Weights of a small mixture-of-experts language model, trained from scratch on English Wikipedia.
Size: width 224, 50.9M parameters.
Below are experts of layer 9 (counted from 0) of a mixture-of-experts language model. Rows are named router (the router's row for the expert), gate (a neuron's input weights, with its number), up (a neuron's input weights, with its number) and show model dimensions 56-111. Each number is 500 + 25 x the weight over its row's rms, rounded and kept within 0 to 999. Numbers have three digits each.
Before each expert's rows: a language model's description of what the expert responds to. This comes from a sample of Wikipedia text that the model never trained on.

# expert 11
First pieces of technical or proper words, often single capitals or Greek-derived roots before -ic or -ology, such as bi, ge, ec, P.
router:452498536469484500490489514501470501506507513510464496566476538467462489516529518542464503504513493529526533491516468477485490515489511480510481483508520491500488514462
gate0:536469510503477528525475493506524474506487484502477526476535497513517503474511485485480497447480510530541473474539519539516524517527526534489529517498503507507494505500
up0:494534509467533484474528499536497524474488504537505496515477517493492497475496476508488485550520509504526495551446502503477491531482503461530489512499472487495469480520
gate1:505474505482469541506509526513482488476510480504475521527502554492487500490473533514491508480510482574488487524531515501499512519510520531491534492465511493522500492475
up1:498486448489476471483490488515488510472500450495485543496487481491486479557488543525492508539512462495546538506549514478503491450469512495498467520517472510498542446556
gate2:469475509498498501522512518512489517470519541501466525497447458480488513512508466469501495456499481530492490481524474523535487492476526500440481478466488496464481504517
up2:492533456467477449527470525498501455503493454490473488455520534511537494523485555467540561538516516490480491541515507511489526482533502476508520516513549475511561504483
gate3:557520462496515489486516495486442487469509531504517544514504482502511498501514506467548471509529504537474479488468516513458468470513525565502490506498512528523480508491
up3:517509537512492505500550510518510518484484540510508492453514478471488548560461489543500517516466537446497490523511543521528475497529473472484522542468500484506532484503
gate4:514520496485484453545498507511503498459503495483477476498443469487539539508518468500509517530485510471509490511497503531491473545534508517494526506531552502512495486477
up4:531490479538529518482513493527563518519532484536509536494537516493531510492500464512524523505516502455439498518488508494506503477484526507514496448452511534529509450520
gate5:497526520525514482513482527562509503516541522499483545506481522506508499515507482469518484475490441499474500492470512552503539484499517513496488483525487516520513495502
up5:427545517523518474511519505490478505514481502522499513498527526545502504527520500461508468480510482509501487442486468522491496464496518471488479519553452531507529474498
gate6:505492528527480528474537461502488529489537487504522498506455491516474525467512488462484492521484522495529495510493486479501513453499511479526463481476516432482486462503
up6:502482484513501456492486510494523437498474563490465472473527544474541533524495501489531508487525456484465490465546485514501484553496507507495505520484494512518512470494
gate7:500468505485475517521496513436511529507506518484452488474477556499500476527464522529534483483510494490487488495525465537503478562499502490525474513447509506494493480524
up7:482457470512529537542512498484504470501564511477492539460515495496488457515497523468471520521514480515493508518523464499498500482477496521498471511532478496492497446555
gate8:480469495545535508528490502488447479445501493514525487467495497533476485475486482514489526504535508496519503506495565446510496494510475450456518513515491504564536492503
up8:475522494454485518499482518460519514442488518541486509515509502513478499521466494517511514469496479526499535527509522507504470463468487438504551480536505536479503507482
gate9:535486501514495491508460477475522493531514515489517510457505526508463534453533461480469484490484492505464492479510509500495507485529518514467470533525538514445463482486
up9:506516488519488529490526492540503467478491434511486477509473499528546453508499502569511476482497486458534535500494529497481502506480500508511530466481449470561549515496
gate10:521474507510490538490531491529474491462488481529483449510470482514488488501469512480520444515503548523517507512517482452456534515499436454486525521495527515457517545480
up10:504551513473469500488514510468486525481493554503517489525523506451482516481501459486507489508533505536523483524533455532498473475484515518472471527529473478514477506514
gate11:490533499522523508480510482516490522478460462500485479496538480475519519512501490511531521473506468474490505536476494489464492429435523511564489507497507488458487474517
up11:538463485466517461484498464522475487486521474512473487526493497507480465481532497490472550498492502533452512469540507519486538542538477490523499501537471484514492489461
gate12:511502509454456516518504528504477514530470511504521526519494507525468491522495493478498473516496550493497497505496518515529525515478536495497514492436505514487488471510
up12:517516489506474527502449534508499493478539517511489450491496479508507515496498452494501474467483529489487480525494515554514488442508464571534490505486511466517521540493
gate13:506493490510526495540539501499497500459475471515496509465495518511512458491480492480498459500494474467507496500467474496522488475545500513511456474505528473507469485453
up13:555509460490505504476490510476489480506513499492561515478503484480506512510509478550467456564470477538526443519492468469433573496487520464523518498448492493499472524508
gate14:498519520486491522525468479491565503496494495536464503529519510511560490508466476499501492541502502504524500491455519454512460494527548478484508494524526492471511454518
up14:480493476512509503471519520467470479541453548531537498487452507501491523525506526496497556504449476490504522500508478505477489485525540490515475517516479505488476512504
gate15:501509508491537496525499538496445501512515506494549509533542487476495535502553510500512443560484501499510491462516479508521515533527491479464508533484521544499444438501
up15:566494479504460515529484484481462489485514454508494505468477501477436507466517479526524514449511537503514531506504544486444518492530506511475457494508583497504507524491
gate16:481506522486493528537481518467495488506482501484518470450517505453504499533515507479489470480494512543552503562444478523483523520501505528531478462490525529483518457471
up16:471497461515473543522491479556507543469535453504511510515465515505521484494492503530539524482512508503477543512538492461512471510503507487484488472492513484472499525512
gate17:495507540514493498463468505469484487534470467467497451513480521472518476539469452483518503483474515547502470519487453478489524555502542450466482495495538494461506515494
up17:452523471537470505538517469519465471505479496515464480498487499480473494481504509456522500533472495501545455485496501498467472444491498489508491473504483493527509491509
gate18:479453499543482498525570481501514483496489485510496488500505535476449458511483491536536500531527472487498495518511493468481499515457499512500459530490542502507512476502
up18:527501514515520529490500498471467495505509542503519478484479526463539522540502486474482508544469523438561474477502513485534519480488513478469530508507530488435507559475
gate19:523509468467505481535496510479504521450490528470502498533526503473507473511508461494518509519504497522512496484494460486507479547502518540512500486482508482519497519513
up19:493466570514519469473491497522523486482504494460492531487479496543472504508498521533508492543486487508492510501492481516512501502526509526503497510480521460503522471523
gate20:491489540517533507521482522499512482441496537529497475525495530494548458461473534519504522468506470489475499507473521527460492509472520469474474524487489457521501528488
up20:496494514454491496452484479472492516501563507506525557526497535479543487502484552514489485484465520529502493516476492512470463522503506486491501530516543537484517474510
gate21:509537427490457504507458512492509536448516499484485500544497478515498518511504489509481500513511536521505506509479503494512534494471525478496514510513505454459496501503
up21:490512492491451441530508528509474477482525530516488563510476483516534464492490505469480492506458510498517490485492500462455498475505530490488524490511528508443440498515
gate22:521527465468523524527496532540496497471515446481504490503516507499482466528473488469497474539492496527507535538529473493484509497484535505520527521542446533519478505505
up22:542530494441515507504495506490481472540507473520486478531515516459481468504484498496534461500471467503544503557530496501529500482470497483486488487504451524526514469529
gate23:515468475487496446488443475507482498478467497537467520498523480505559496487542489499459510477490504474456495477514474504532492496470569505481478519501492554496525495503
up23:506492515477490500497541463509488459445471528500491567496500528516524478458529507525459506508487549514495471460533477533515539517536497504540462530522509535511535496466
gate24:528496437497448522495527510490509519534501483520519492511497462476500523498497522503511496499506483523518449475516452477465522480462510499516507497499465514501479461473
up24:527504510495472481523553531482486495521487492512517484462446465513495518484503529518525439490538510500494502512515481532513514463481447458495491482494508537490504447478
gate25:533499496508514517511505475510529482519499529553474502525491499528531480469507516490494491487513535480481502478509511450527490543529486497504477495518497495440509477512
up25:464489474487487493500520495476499472503481501465525511527487507470474474501520494492505504505495465521485445482504498574515549502477465513491514466498528494490525515535
gate26:483476524501508504481481480491458473457512506507540498499533482530533458509494451534501458495523518567466527516498493491536547516495491480563514484549519490482528477493
up26:541524504452544488489503476502484517500487483504504500510479486491530474486477472524495437518513518514519538517475503434524458544498528436540495513521466482481499524497
gate27:471507531480479497512539497503535521531523507551512504459462508506505538501468472479518509494477473498528494513506513492495474541497494517498508513513516535511488500475
up27:472540471496520540519555466501510517512500507505489500476504506507505561479476458526508506509488499524517477495492527531455530536511461532462477531509520521504514499466
gate28:512519512531487483503509488496487512506475490475509499557498529580541451486511477522501481471522547482566477463529474489499495501520506525478520488499552484503507543488
up28:531467480489519474506532489454529450467509486491482499463495512514519513483507483499519491488462440461478558491489499477461552503449523506496501462515467508500536535534
gate29:471492528489478517507510433532502494499465492508466504518483517517491542521514497506476500533497527507462522515492458469460535526478541521473478482462518488536521489467
up29:525492490534471486519457482508514525509531494523472528459502497460539524468505492454501522489527499494512525540506472478537429454455525489461486492508503495432518487524
gate30:512518507461486502512473529516483572483544463513536537495504535521496523509500499489505503538466470495567521487479486520525540484502479494542537525487493424506448491509
up30:531490506501520539487539489492536487548535467469491489515515491506510486543499493534555500483456478498486510458454440520494481512497482514511517488515475491495530507501
gate31:521484498482470511489514481472507508545471498516489507529523512494535564499504510475484499509485523505485481495555500485463522531458448520499543506514490485491477512495
up31:486489527520489437514531492515478490517482548499519475500478513477476509502487491484519489483564496452499486461536512497521499522484511548535477488479505519503492491484
gate32:518504486512519485552466504490545487498492482532489518488499475498506487506458501485536509559463524513501509525539567497475527503488491476470504497534543512480493488463
up32:488476511474524496453524497500508517506491484474510550480495517477510492520522475480471517456486486534512456549443450526503529494519479514495496512489498497494503491517
gate33:489478471512505453462492480524541523495457481498482508531549493494486510490496458463477470535488501504518546412496528498508493487487529497537487482549478490474508548511
up33:475490492497519496513528517510497520487508491533481527495475445460487506510508455504527479523505495470507479454532491561499491470479493481514456454508496500476564509511
gate34:512505525507502501511469487455513543517549524503472505495538487482479484483491494473516489508556487504531472515512475482510487481498515477517494489515493526500504526466
up34:504499499533486515518503499442499514489518527495493508518519506552485537510491498525539496537473494454581505449526478520468515513492462468504487512524495540474499537499
gate35:499488459511468520554515499540527507515494471468468520510514483481481492539467497450472466482525502531524496531534460517475502476440492500482473484501474474482529441506
up35:470511500482504498542494541561520551485534509510514475500463452483500502500501516507538505532498500486525523531537448449513494517452483509557492529458495545537516527491
gate36:519526506498537512490526461454506516500497514476474513498507481517522490485521500468511461500494497532480491521529497515435494525487493510472471503506552540507500518458
up36:513514497496512494531528476485471524492533468558514490494547487479499520461494473493525518507477479511488487493512479496509439524508481513471462471495493487511535512456
gate37:477531516518505467508476509495490500525525466513519509460538521503490485540480493471524504465496522473467500484454511511548547496501506488527494517530535462453514536484
up37:482498492508511514491529470509498506513451524485526475492481508513500498544440496479513508450457473483463521486495485535519498518476487529511522517473537504559502483497
gate38:514450552499572437484497478539455503522493500488522505515520515459470492510523503490458501530525480472480503476497543521496498529551522489542505509508457487509464513479
up38:489497494538470492485518495504491514491530487495459521487491493463521501521537488555506544482526541482543477508529566481495506509512473506526481520514530531494494463526
gate39:520478491493494533485516524534502532493476444490462528511499481471502469510516474469524520458502525482481491463525511494507531498485519485527493481540467500508497485492
up39:493478516508513526547521516497489505424505489511484545510497500501493509516515493497527489506521482494484520449511513526468543487488529563477536479528482487515497462497
gate40:447528505529516514496444459525497475448513455533539477472487499463499481503485495478468493515535501489522485515510508547500497520511516494521505512514507507500535495471
up40:486492464469506492532508546524470519497481454476495501492524527543494516502502458476517480505493479510513467479538518470492512512487540429491499555475496497489463519493
gate41:472515480494509514537492516548492440479496538498499490565527488524498507469520459469516536529537497472557493494533535492461483474523492506485508480473512513498512535459
up41:549472517524541497471497480472497505511558516500507475496502520450489527519479501471487465483468464508476507512511506502504489505477466463486495481496487510477536527510
gate42:475497451515504500474453476529525533486543480521511525507482477512496477499502502484547501512497463520512498509501494466503477457505488483464487493513480510497457534485
up42:503512505479512502528475514506492470534499514497503453483518484488490482515457503535517505527492464524515469505514502485470470496556536463484517499506526550511470473504
gate43:538514484485475516481529514546519522478486483481492504517533492491497487503524487516498545449480444538535515500479496502497520513499501419512529538518546495474505479523
up43:524477544496480492467466495537487548467467459479493505552476478494518519444530507520487553496498449555532505515453480515501500504533455475491489532463501517487494486493
gate44:505474454487501554516487515451530502477486523548517552542532475490544458488527467468484511514476520534537502488484504521532467526514510524482460467472510527469505487495
up44:531525514530551451500529518490490448478487449517504487481484542507476483492513472501473496508490460480558508522481533507467506512504469470465508514530484529515493500502
gate45:486529541503520501533470462512532455463487505459534462502529489501492488543440471497527483476519533504469492461485513494527532480478471498473532525489540521448471517516
up45:486543472507585488504486448501497514485523494497462481457495496523513515571520537503481455499507496506461443472518480495548497461517471493492476531554510542505484502514
gate46:504497481469534497504479502492524507447509513517503516572493515481520488462492489495532493488457508504515490478504502488500530534484548470462529512514461498543487486516
up46:533527526532483504490503497512472524524509490511525464457551486527482501526539472548456502459547460467483555474455488514527518504536502495556455494471508488444490503533
gate47:496500503504508527514493499549499519466466517512501496502525521499514510478501490506471476510545492503507498454493479483486473534502485531495518500492457504492517500492
up47:466494526515505507514519509500501482526489511486519529486465477500518463538495483486555458493474519469475522544492486516498485501498524479515487474507533498530496506516
gate48:478556533490498492520508469460458497507491569483542515500487510540501489499519458539523524513483531450557525487458500515443548473479518528509537477470523513483457509419
up48:541463479447526538465504498513487522489492421481480482433505494477501495499481515437508507498523506525456500475528531472549469501532505510536489521509457486499527511569
gate49:496527509487512439491515474541504511516531486543470538470464520473497479465490513503505496517494480490511472529490531529497502538484494481516507504467502534460519478453
up49:498470473495511491515525477478479480547479505516465530451468496495483496505480522466512523498497538476494499510489473509501502479529553527485505493514527514501515497496
gate50:500525541519513464512484485544500505534516527508478474516454499518487499447527519487484480507514531499520523510504461492485494562493508540444478456521506494476471501509
up50:532520531503499443517487521504538432537490547507476524521481492494544508465519517494480484497473502526484485489511467491480513527485518512466527504514455496508480490550
gate51:465498538518478459481463437505487508499546500479490476546472521532494508533512516504536491515491511502543458487467510493492528536486516527500512468518481519464511463465
up51:513519488497506508496479550476478552502511507498501484464493515488462479522516467473514464517529481486525522533484494507483456509452476505526483530481516503496503515520
gate52:482454479485499522511502551510490483481474543558470495517520492482498523500497505529489513472484454493529450521458477461535478478488507519525507526493464494547470470474
up52:486523495479483507502496508487485466490493573502496549478503480486487509508489473501448510519483493505541467511500509485516489515480511525507492532463527508505511510527
gate53:557521492561488480501479465485513484505512521507516515480499500524492547505489535493537476475489496485509451548481523493497468493521492480484521538520487489494480489506
up53:498514478505486462451514453520501491483488514477495485498498527484501524481501487513534511491491499474483474521518504442528487478534507448464480541501454497522525486480
gate54:451497482468518476522464465562433471479500478480524533513507510510543532455512484475512522438501510480491476482533422509478510462451512473502511493473515542496476492482
up54:537499492457526530492470515468528521521509505488497527510518472459518500492513515554523479492512523558495472488521504471508462480532492463499453471505499491484531495504
gate55:486536490526444522504495539499538526458476493490499497498501492517484516454532456501514489510482504499546499497510510501496473481503534520503536547532496536516551486485
up55:477525474479452508467519524513507555505516500482485460529495489541444525508528499525509519502440483492514528499486566554507484499517520511507481521503492482492491528501
gate56:497501524504497475540473488533470514475530453508454502524516500464466494498532497476452515465476465488531514505458523491513509552472466536523464521561524512505494417481
up56:505475510504486535539465492541501522479509472516467532502525441527511466520450505480495536518492469472499526502502515445497463478477460491541515504502481496486501475474
gate57:514504464490509488510511533520457469490534492531486506493499504482479513519509477517521525486498504492478504471506453501482519476505508522518464514443505519467530499481
up57:531471488501508498488549481488521507459477535504446520506510530501507499476465526490517511490485521502496481477500490541490506517509494506504499503509491486534531516528
gate58:522517488528508476486522548486503485502586546490491490540539476475522493445529534509508511517492482554504508531490486459508496530476512509495501482442488509480493514511
up58:527504535468486479540503509526492496482539515517508475503470509518499495504489466509497461520484469536512480502485536501499493522499499505497453507555501498497502513491
gate59:502513509516446480506484506478509497493505470506493493496483468514502475511506533500485489491519440478527476494490480501516506488471546500471535516495555517505510456508
up59:511499451478503488510501504520490469525472480509500513516500565481524498491494479519497483485484523473462540501517521490496486517543492496508436502523440500479429470508
gate60:496468526465457515492508549559464521468507538537500530474511465469528550506504517430488472473474501523474515501556478509514468510492492479542533492543475500471461533470
up60:500464475486513479503476526525491486505481520544464468507457475473498545489549549485544465540501509500444510516478474529488444472446553454527452524489499540444482496521
gate61:459462489522531505504495455517482554473520510510453515503507515502498518514525540504499458515507488514517488465474454490495470502511522512470503478476515497491456485476
up61:485456535484507530502493512546546447510476484500511466511457496463523507461555476494472521504490474465502510516501533491531512507504482522555500494508480539468522519470
gate62:550527495481520542445496517517482475523455470495505488476486503475461512496514511486489493461506519493464497465522501500522506559477499499462464494511497513488511523508
up62:465492485493535507502457481435523528532459517456478539515546516478502481485516478515501494481537507514501504496492468468497496505470505497466479559491469503496466512464
gate63:483508441492520538479537487492502563486471516517521506528510488534522502539505540501512536471511491528511513469483493546502511494500514496514519464507537474522482555505
up63:512486488503490503464485527518476503523496481550494507509470482514489503500513524482480528480477496497495478503447491548511510538537520486502556491514517468519489488562
gate64:497512452508474502458479489509508499517467471484508482524516508508530530498519509503454477542524479506487514511492466518519512489471499499485493502480509485532487514530
up64:550489536508511483518512504507492455511505513522467437492493486492453532470464491471501531501523465542516506505460492514492491502514498490474487486518454497486530497481
gate65:490483479506478525474499469489463489530470476506456529553509496507463497482435544469470518519548516540536469479458515510538515534492510518510528533483507525543486487484
up65:465469521505437500440517494475507549520498503486501524534473531469491509500489475397475511499496493487490515488472518487518495497490503508490531521492530491541486472468
gate66:475461440514482502526480499470487505519507483488505523505474485488473545505488468530464484492500480522523440473508515523505518517478496536517494491504507517525497468507
up66:467530478466487477424477527507528460498487537531490469516473465469493533493564491485498511524461522472455479489492497482540475500485523473449485537516510559483508514521
gate67:498537501498477472465522516540487514508483517538534545478509502502474469505508498555495514521480475524513542548497534462490550483444493490489480477520551478453487552496
up67:480496497470530522513520497537537451500512522498500507499445506489474522497509504535520515491467470516480507514486537501486523467462495494485472557521513515421448540490
gate68:471503491470458515495452518515501520497529480489514515503490413501501553491506477480488484469548492503497519538554453498494469498524513509530487440449462514475497500521
up68:490499464543491503508516516484506493501569465475461481479502531549528580494494483480519492492530484503463509509491504539506534485560484486498507535532509491497509510511
gate69:542525502508494467509473517513474578498481487485480522542487495522474506457551498476489472520504473520518486525504497530462515534478526487524556524468515534554491467510
up69:510466510485439495525492459533479549504490483466484489530473474484517503516527484496496498499450515514502486476510467485474536503435501472507514469540500526513480479522
gate70:508523485505523454488499508468479514443484515508465506506481452457535527508505520515503519525507501488506504479481490506490542516493489500510490521512538488488508522502
up70:497572489539508457508493552481508467463498478510493509481503541464523513489514533560504504556446487487497511524446484504480477494515531502473456482508509498521504521520
gate71:487534517518527480485520476497491488522476514547500551520539462484501494511529435480480515448496491522520565516450468523490473454513485506496487490518513481499548446473
up71:519505461473497502456475515474504496504490457453527486451489514513490532499475544509518472499502507500459478491514491523548496487489458467483537464478519492463474461518
gate72:492544478482460468534489473512509504490528574526530547516505529505572502484541530475411472513523514476516488488469530510462494534514491519465508509518504516488502464405
up72:455488533482441480480463481531545512496529489499518556542472484489503544471530492518476474498516509510526484462463477540483536509479464487460517494522472510506469449481
gate73:480493482475513489473493532492518500485504516498509513515515491438530447532549514497491497436507505569490489487546508490521526482489513499522502494526495511530485467499
up73:531473547456482528510506470533498500505541497499496497493537494549526533502513489517513474525519497461506494539477528460533512547526492505511516494476525471495524518503
gate74:549498490513517473509495478546447542505473510541504447495477499489516501486500493487529421507521514494485456496468524522497489483515485508529522570446506499520503469483
up74:524445509510539498509535466494513542487480487503480533459455508514476476465489512489530504506483508475481485481528462557500494511485477556531521493470520502520497500476
gate75:489519516463521517546462488502519470455527512489532499558431527541481482494519528463467521511479479530471525479475485515488533496514500494498509509476531545502506527504
up75:442458468490518493547509494486475534467526469516486524523513465488502553514475529510506499496500479517465497513534517492546491473492499477514498505520519489498503503480
gate76:492503472459429479517492513510518528530465492504498487518508449544500546464531453491526491489508545498490487451537509474459525495507495498511469449474469462471458563479
up76:507501476489489464482474514534530475507469498517491504489550459465536460494499499505469486522439481531488505431514510529481477489494504511457526517527550532470497507494
gate77:495514496499472483536519474547482539529466473517492487475496466477504533499474462514509533506493489535512532511486462512465506501491497517439531459497474483505502485490
up77:461464527479466469535499497542487498526509488517533467487512460507486500493488516514491541492458485493517544519484507505511477535518483524523463509516496484511500504543
gate78:502477505530505505495447503498478491488514536531518586496523489456484485461489542518500512499461472540485562491514487474487460493441529518472492479466484510520476526466
up78:474449521517493486480441532481478519469488521500520515512498478478545538463508509496493514475455489514470515490519498471464444477466517520476454498483479488509454509507
gate79:460531492475491534478518469437470498502493509544478508469506506504534504504495499507458510462491461446504496525458472468480536485506511505486519537498517522502487502519
up79:511488561499512504482478467510513525530493457504510514474494469516456525522486513468499553521484466503491496553516499517474488481521469484499488458482456511504533483505
gate80:562497492459508532495565496469514481456449481479500511512528539503491521516544489506458481536515516501491472534494471483457529513486555507497496509495495475511500508503
up80:521516508463488514486458485487469541482471520503521431497471569481471498501488502505512502466453491467483532479503496565468478470479473529516467530478480502514527485450
gate81:497474508488524510487513454492518527498533592496459500514460508512462416486515487481502494490475436501490478544492460473534490531490500482456525533537480512478510502491
up81:529520470504505527516535501487484472545423446465500479517476501496501528503520457499504493467507514490513465499570536532496522477471498503563471468472503442496504476490
gate82:458505496528488496515489497532468487493502523484504531480496539508457398467531476514486489522539524483509495552464466485518543518474464482516538561501514468489526508490
up82:513487501531527479486474523500518535493487466526512477506478459494517552526508548455538532476507518511463496527512498521495449467520518510505485458505498506476491506504
gate83:492425497543513475521500521469494461517432495494480509483492513477531474564520450519525521494536500518499456523517486519478484576438501513516528526550506492497465450516
up83:498540509474513485494484486496504530505502478522471473437530504504517475462477489473518504477463501442511501488485467459536513432557513448532491491493509486486502500495
gate84:543521493515473543527477484508493525496519484514507508504485494481522475497499434527453537496494473519532462517507452478525463511529497501486442498523468494482468504489
up84:535483516456493521463476526490486479467480503469482486460480515487518533512507505484516503522479503484513521529524533485487538492502466515525508512530469452505523467492
gate85:504496470507485469506494510475470459511481514495476509492487517478496514494510470497517462518483541522518512494516474502488501532508506518474449480462515466522525467482
up85:560510450513490473546497495511540535488500504525517480518478508513545480524491499507482474513464540493513506467503531554502513485471531513492516510508541504514522515524
gate86:499506525513408492448495467523473497490507547499453523509484500554495523489506481459479504465506520523504497502498460553548511501536527504481484499554452496499495457467
up86:492494507487489495476528481479479504472527488512533541468498479506471525492501499465478516497540524519466509467490518499476475529494507499490514524501512521467484444490
gate87:453547479484466519522503450538489538455553521524497506499502553461475531494493490479515524496475497506501483485487476508488501519550550524515509497496507508527543501498
up87:547458474475521486461500512489515489471498487523486477523525470507503508496508497510539490505499485487482543498497504501489533447500511434531502547549534474526492483511
gate88:499487448508480548509527503527485513544433516481470495533512529491527519505485481480512449475528485469470509500490500479467502510511519482468527515513516499475484538499
up88:502523479446487503495496486518470483490478492492467494508502489482506522496499521456476482487504513513500494546518532478453485470493487469581501499516499479484501491517
gate89:488513482531476506512510507499492533514509497515481461496480502498477501483479492485481458520498502442494502479476471510528482534508519509500538537518527521507504503506
up89:482549491477484544565473501524506515524492509467507495525467501464462515507539475478510488495487480506488484517530458464531447450499520477544457523504525521482506524500
gate90:546559541488497494487545490514482507493481562506513512562514480521496478490516507484475478490529523481521453478495484474474464529492508504533493532504536492486494513419
up90:469500456541462533484507460482472452489508469454496483515513476488508538506546508465494490502532551484530475504516500500495493503494546508457480488469498506484498521477
gate91:458473491490539556506539544567489524502527508480483491514482502492485509505459500475485533459482478496486508540512508530495502499498476447532452433490491520468522533462
up91:511506496515483518544492517559501486479492516563503489522494515511523506482494485527473537507504448477495483464509504509493503494478505493484458495541485502501542498475
gate92:502525491490481520433500462502499502522513466504455498486487521539518500483481495488450487470529512458512471495505485479512513503539526496490532495522517475493544425509
up92:529482492461459499445514483497476485488500447474484514514538465507496531495514542531556515500479514495488494462493529502463496517519506534492482488506489474500477459501
gate93:532476514516524499490448488518505561474527495501530482453475488497516488485442562544491468480500461500524522498515498496482495519517457466485447491481498484486498531488
up93:567486520491487528477449529508475534473502508499537481465489531495482493513442529507496498443517463501512494523501499480481531517497497446531505510499527508461503485514
gate94:516559503500487497506561469514491466466484492492486547532508511538506487482475530503538466462492464522520476515515492479502452507435466495471508495527525497491481462496
up94:482535494481480455508529473514493464428501496479492531471462529569501517449488536522469474507484530536533473505512523489489490527539437504439463494544511455509501478470
gate95:521515535513522521493509501550533529436495484496465508508514526502476526475491475488477483515472496507472444528492506490489488532480525499507462499531505495541439512435
up95:474495525469541486508501499518519489484500505519496491508485530463491495454462463511504544510555511518494476489481485486534449477479523473506491506538510523523485553479
gate96:521510489495475516510545507474501503471459517509477524524500510460499488485501468513526502536473490489540467488478494545517542532515512523463508499490505559539484490523
up96:489518488454491483530537494468457522501478494499512543498478479513524492449468518512521489517478523496531496509450545529490539520494522490498500508531499475484449500499
gate97:492486506517519538491510482508483567522485547529482487528484485523451523494478536553517473513495514486522549480488513513509540501528489517519463558473552503509482513448
up97:473497490520514555489485505495498521519468506556466496555487446533534529503505555513505543528464545496551534492518495485527527515536510467531496535495523495489497548476
gate98:505533485481482500503488505437490453489551514466520525503498474504494476487514482499545544508495511504548487495495487524519534509487538428495448470494443482472545491515
up98:478485472479492507509447542490495529483488502461508489502497523493536503540513538496531492530481495478485459537511515495501484470559513538507437553479516519551526515511
gate99:477482522518503517506503534495523466521488515524497478533542505467484530523497507466422476448537472503483513522558474499515507517538477521506473507515518485488492541460
up99:504469514441492505498522480516447457526477497509530500456531528500510495549498470485490486513491520477503514496494493502507560505497489486455495485484527544515519488495
gate100:503463455543485473470472504470497528482516490465493503489468471477491516465520489485461568479519502530489508536496448493501498470485449466471488532499511479497490497482
up100:500474465508467511507466517500475470455485545455526502498508484487518467430519485552502521534536505540507529500477427466484469487477478486483515484528501530496449488519
gate101:509546469513520502538483525496475515491461484524456535502506482497473493529465538515531501525449450492506509498526478468483502470502515463510459521460470482522484454510
up101:503486465455473532513496540502517498519560535489549519487492474502515554472493537527489506475505522522474520548477498470564487532504518465505518526488512521514505484504
gate102:526532517532459542471483496547507546501508503509524520479479509495502514490491507529517498516497520501492464489494467486508448496477516516490502474527488490502499435528
up102:502512522486472487526488521475489473527540537522461479500568489490497485531492509505517536432505462471473504488488501474480500506530500537485451490541521478466506491489
gate103:463524493482542472533514506474513492489467471527533517504543503456495521504486534500457510521514514494499495483486449539459483495499510483477455475492519474520457526472
up103:522484518517470509516517486498484490491485450506508541493468510464523515524478514502496525514500467507471529534499511514526525473506473502525489447517518486483497469482
gate104:495491500499451492510472487524511472460489474505477513524503511485492493523523503536498520503505474492489503471501430458457466535490476506483523497508513516430507504494
up104:524491516516511477466501506487500495522502511497534432467508488494491509519453466492486490493466506491522505543533532553501518479505474457534517467505495508538511484521
gate105:496476490519444486513489508501495503527489524491529522552555419546483469501472508493486514532516526493500481498490481481499500512481497513484511494474516507492484510520
up105:505481474507500550491488480517524485457426528521486451518490527466477494518514482469502481464493500480477488509496511553502492525495519527537485493542453496533460452531
gate106:501495495490505482477500506493520492494467513540509581503511459508481523480510493468467517524448536528574531498532476507499486502486534525485524495482490506531480519467
up106:490512513507518513473498501511485492553464445520475474483460458525490492520464500518480509472519450485460497539484506486548493505498526501498531511527519522483549496497
gate107:523530527523530485481467468480485486476517510524507493513508504500479471466529517516429551482494488483485496500463521516545500517491508501501517514503438517523495529469
up107:490484498489516496472502494499499478517531533503501555502483476539513460492510517505468524546519505505488506470516486480522491524527520471488524466508459485524506529500
gate108:500491477487533462512469486476500447462500560519472533499465482528501520542516483550487469508516511530530514501506483499496484508485545469535502540487483542466502493474
up108:496490535451489481498489515490505541451526498506519516512518534484438479507536519492497518502507472484468509432472472518523529478482493482525498529480452491456469493466
gate109:514501544517478503482467502525435500460465493477527547483549500524472492507495490478487569501522470475470530515465482530473482503481469468511490493491540488467429514504
up109:450484490501505510526498541493465487464458515522556461507514531484485471493505463511544478544450506458510487485541491494467461525461482524518467515509470465531497530500
gate110:495523519523540507474487491485515501491534450543514508469498495480490469500489498507477492444528529517524538476534557504527498513483492474550552508495514493443470497489
up110:513512515467522516480512487556453480490546483513494521515519507548526503501515518497504484508521513537504506492499524486486552468515493484528512487501504500486508489482
gate111:524500536510525455499490468496499493523554475543497468513509529473503494508529525466517426505506490503522469487478493519495476522493541516522486489481488488498498530441
up111:531550507483491515522458494514501516507506538496487489523510526480522498447533486485461515508478476517477494506471446497512475516521499517495500458485502516524550526479
gate112:528517434507475529465509471525516495493517510518528528489498509527515490501500477469523503496509495493510525534526532467458454564519506510483524525451486503482504485482
up112:490519507529504565466469505456547535515563501472497497470542475477471483531511453480500503454502462553537505534526478524498508502541518500487531531487525486512548518494
gate113:545515510531480476487487481492470520491499510498482522533504518468475495493515454525481486480531513520547511500497489476498503542485471554517493496511519480463479468530
up113:501512503471533426487510498492510496469468570472483519549531484574481510457490487494510447510528496550514505473481455517491486486462536544470472518478532528533495476539
gate114:475548514528466511525526457508518502515470529528512464514520521483507498486525517461493492536539495498534484474486478500487513469508478538521486503516495496542533426507
up114:468515499491505515504493485498482484474459528513495485532521462503484528541486473474505474530522489515501518538475506501460505467491530558534519530509498496492487460504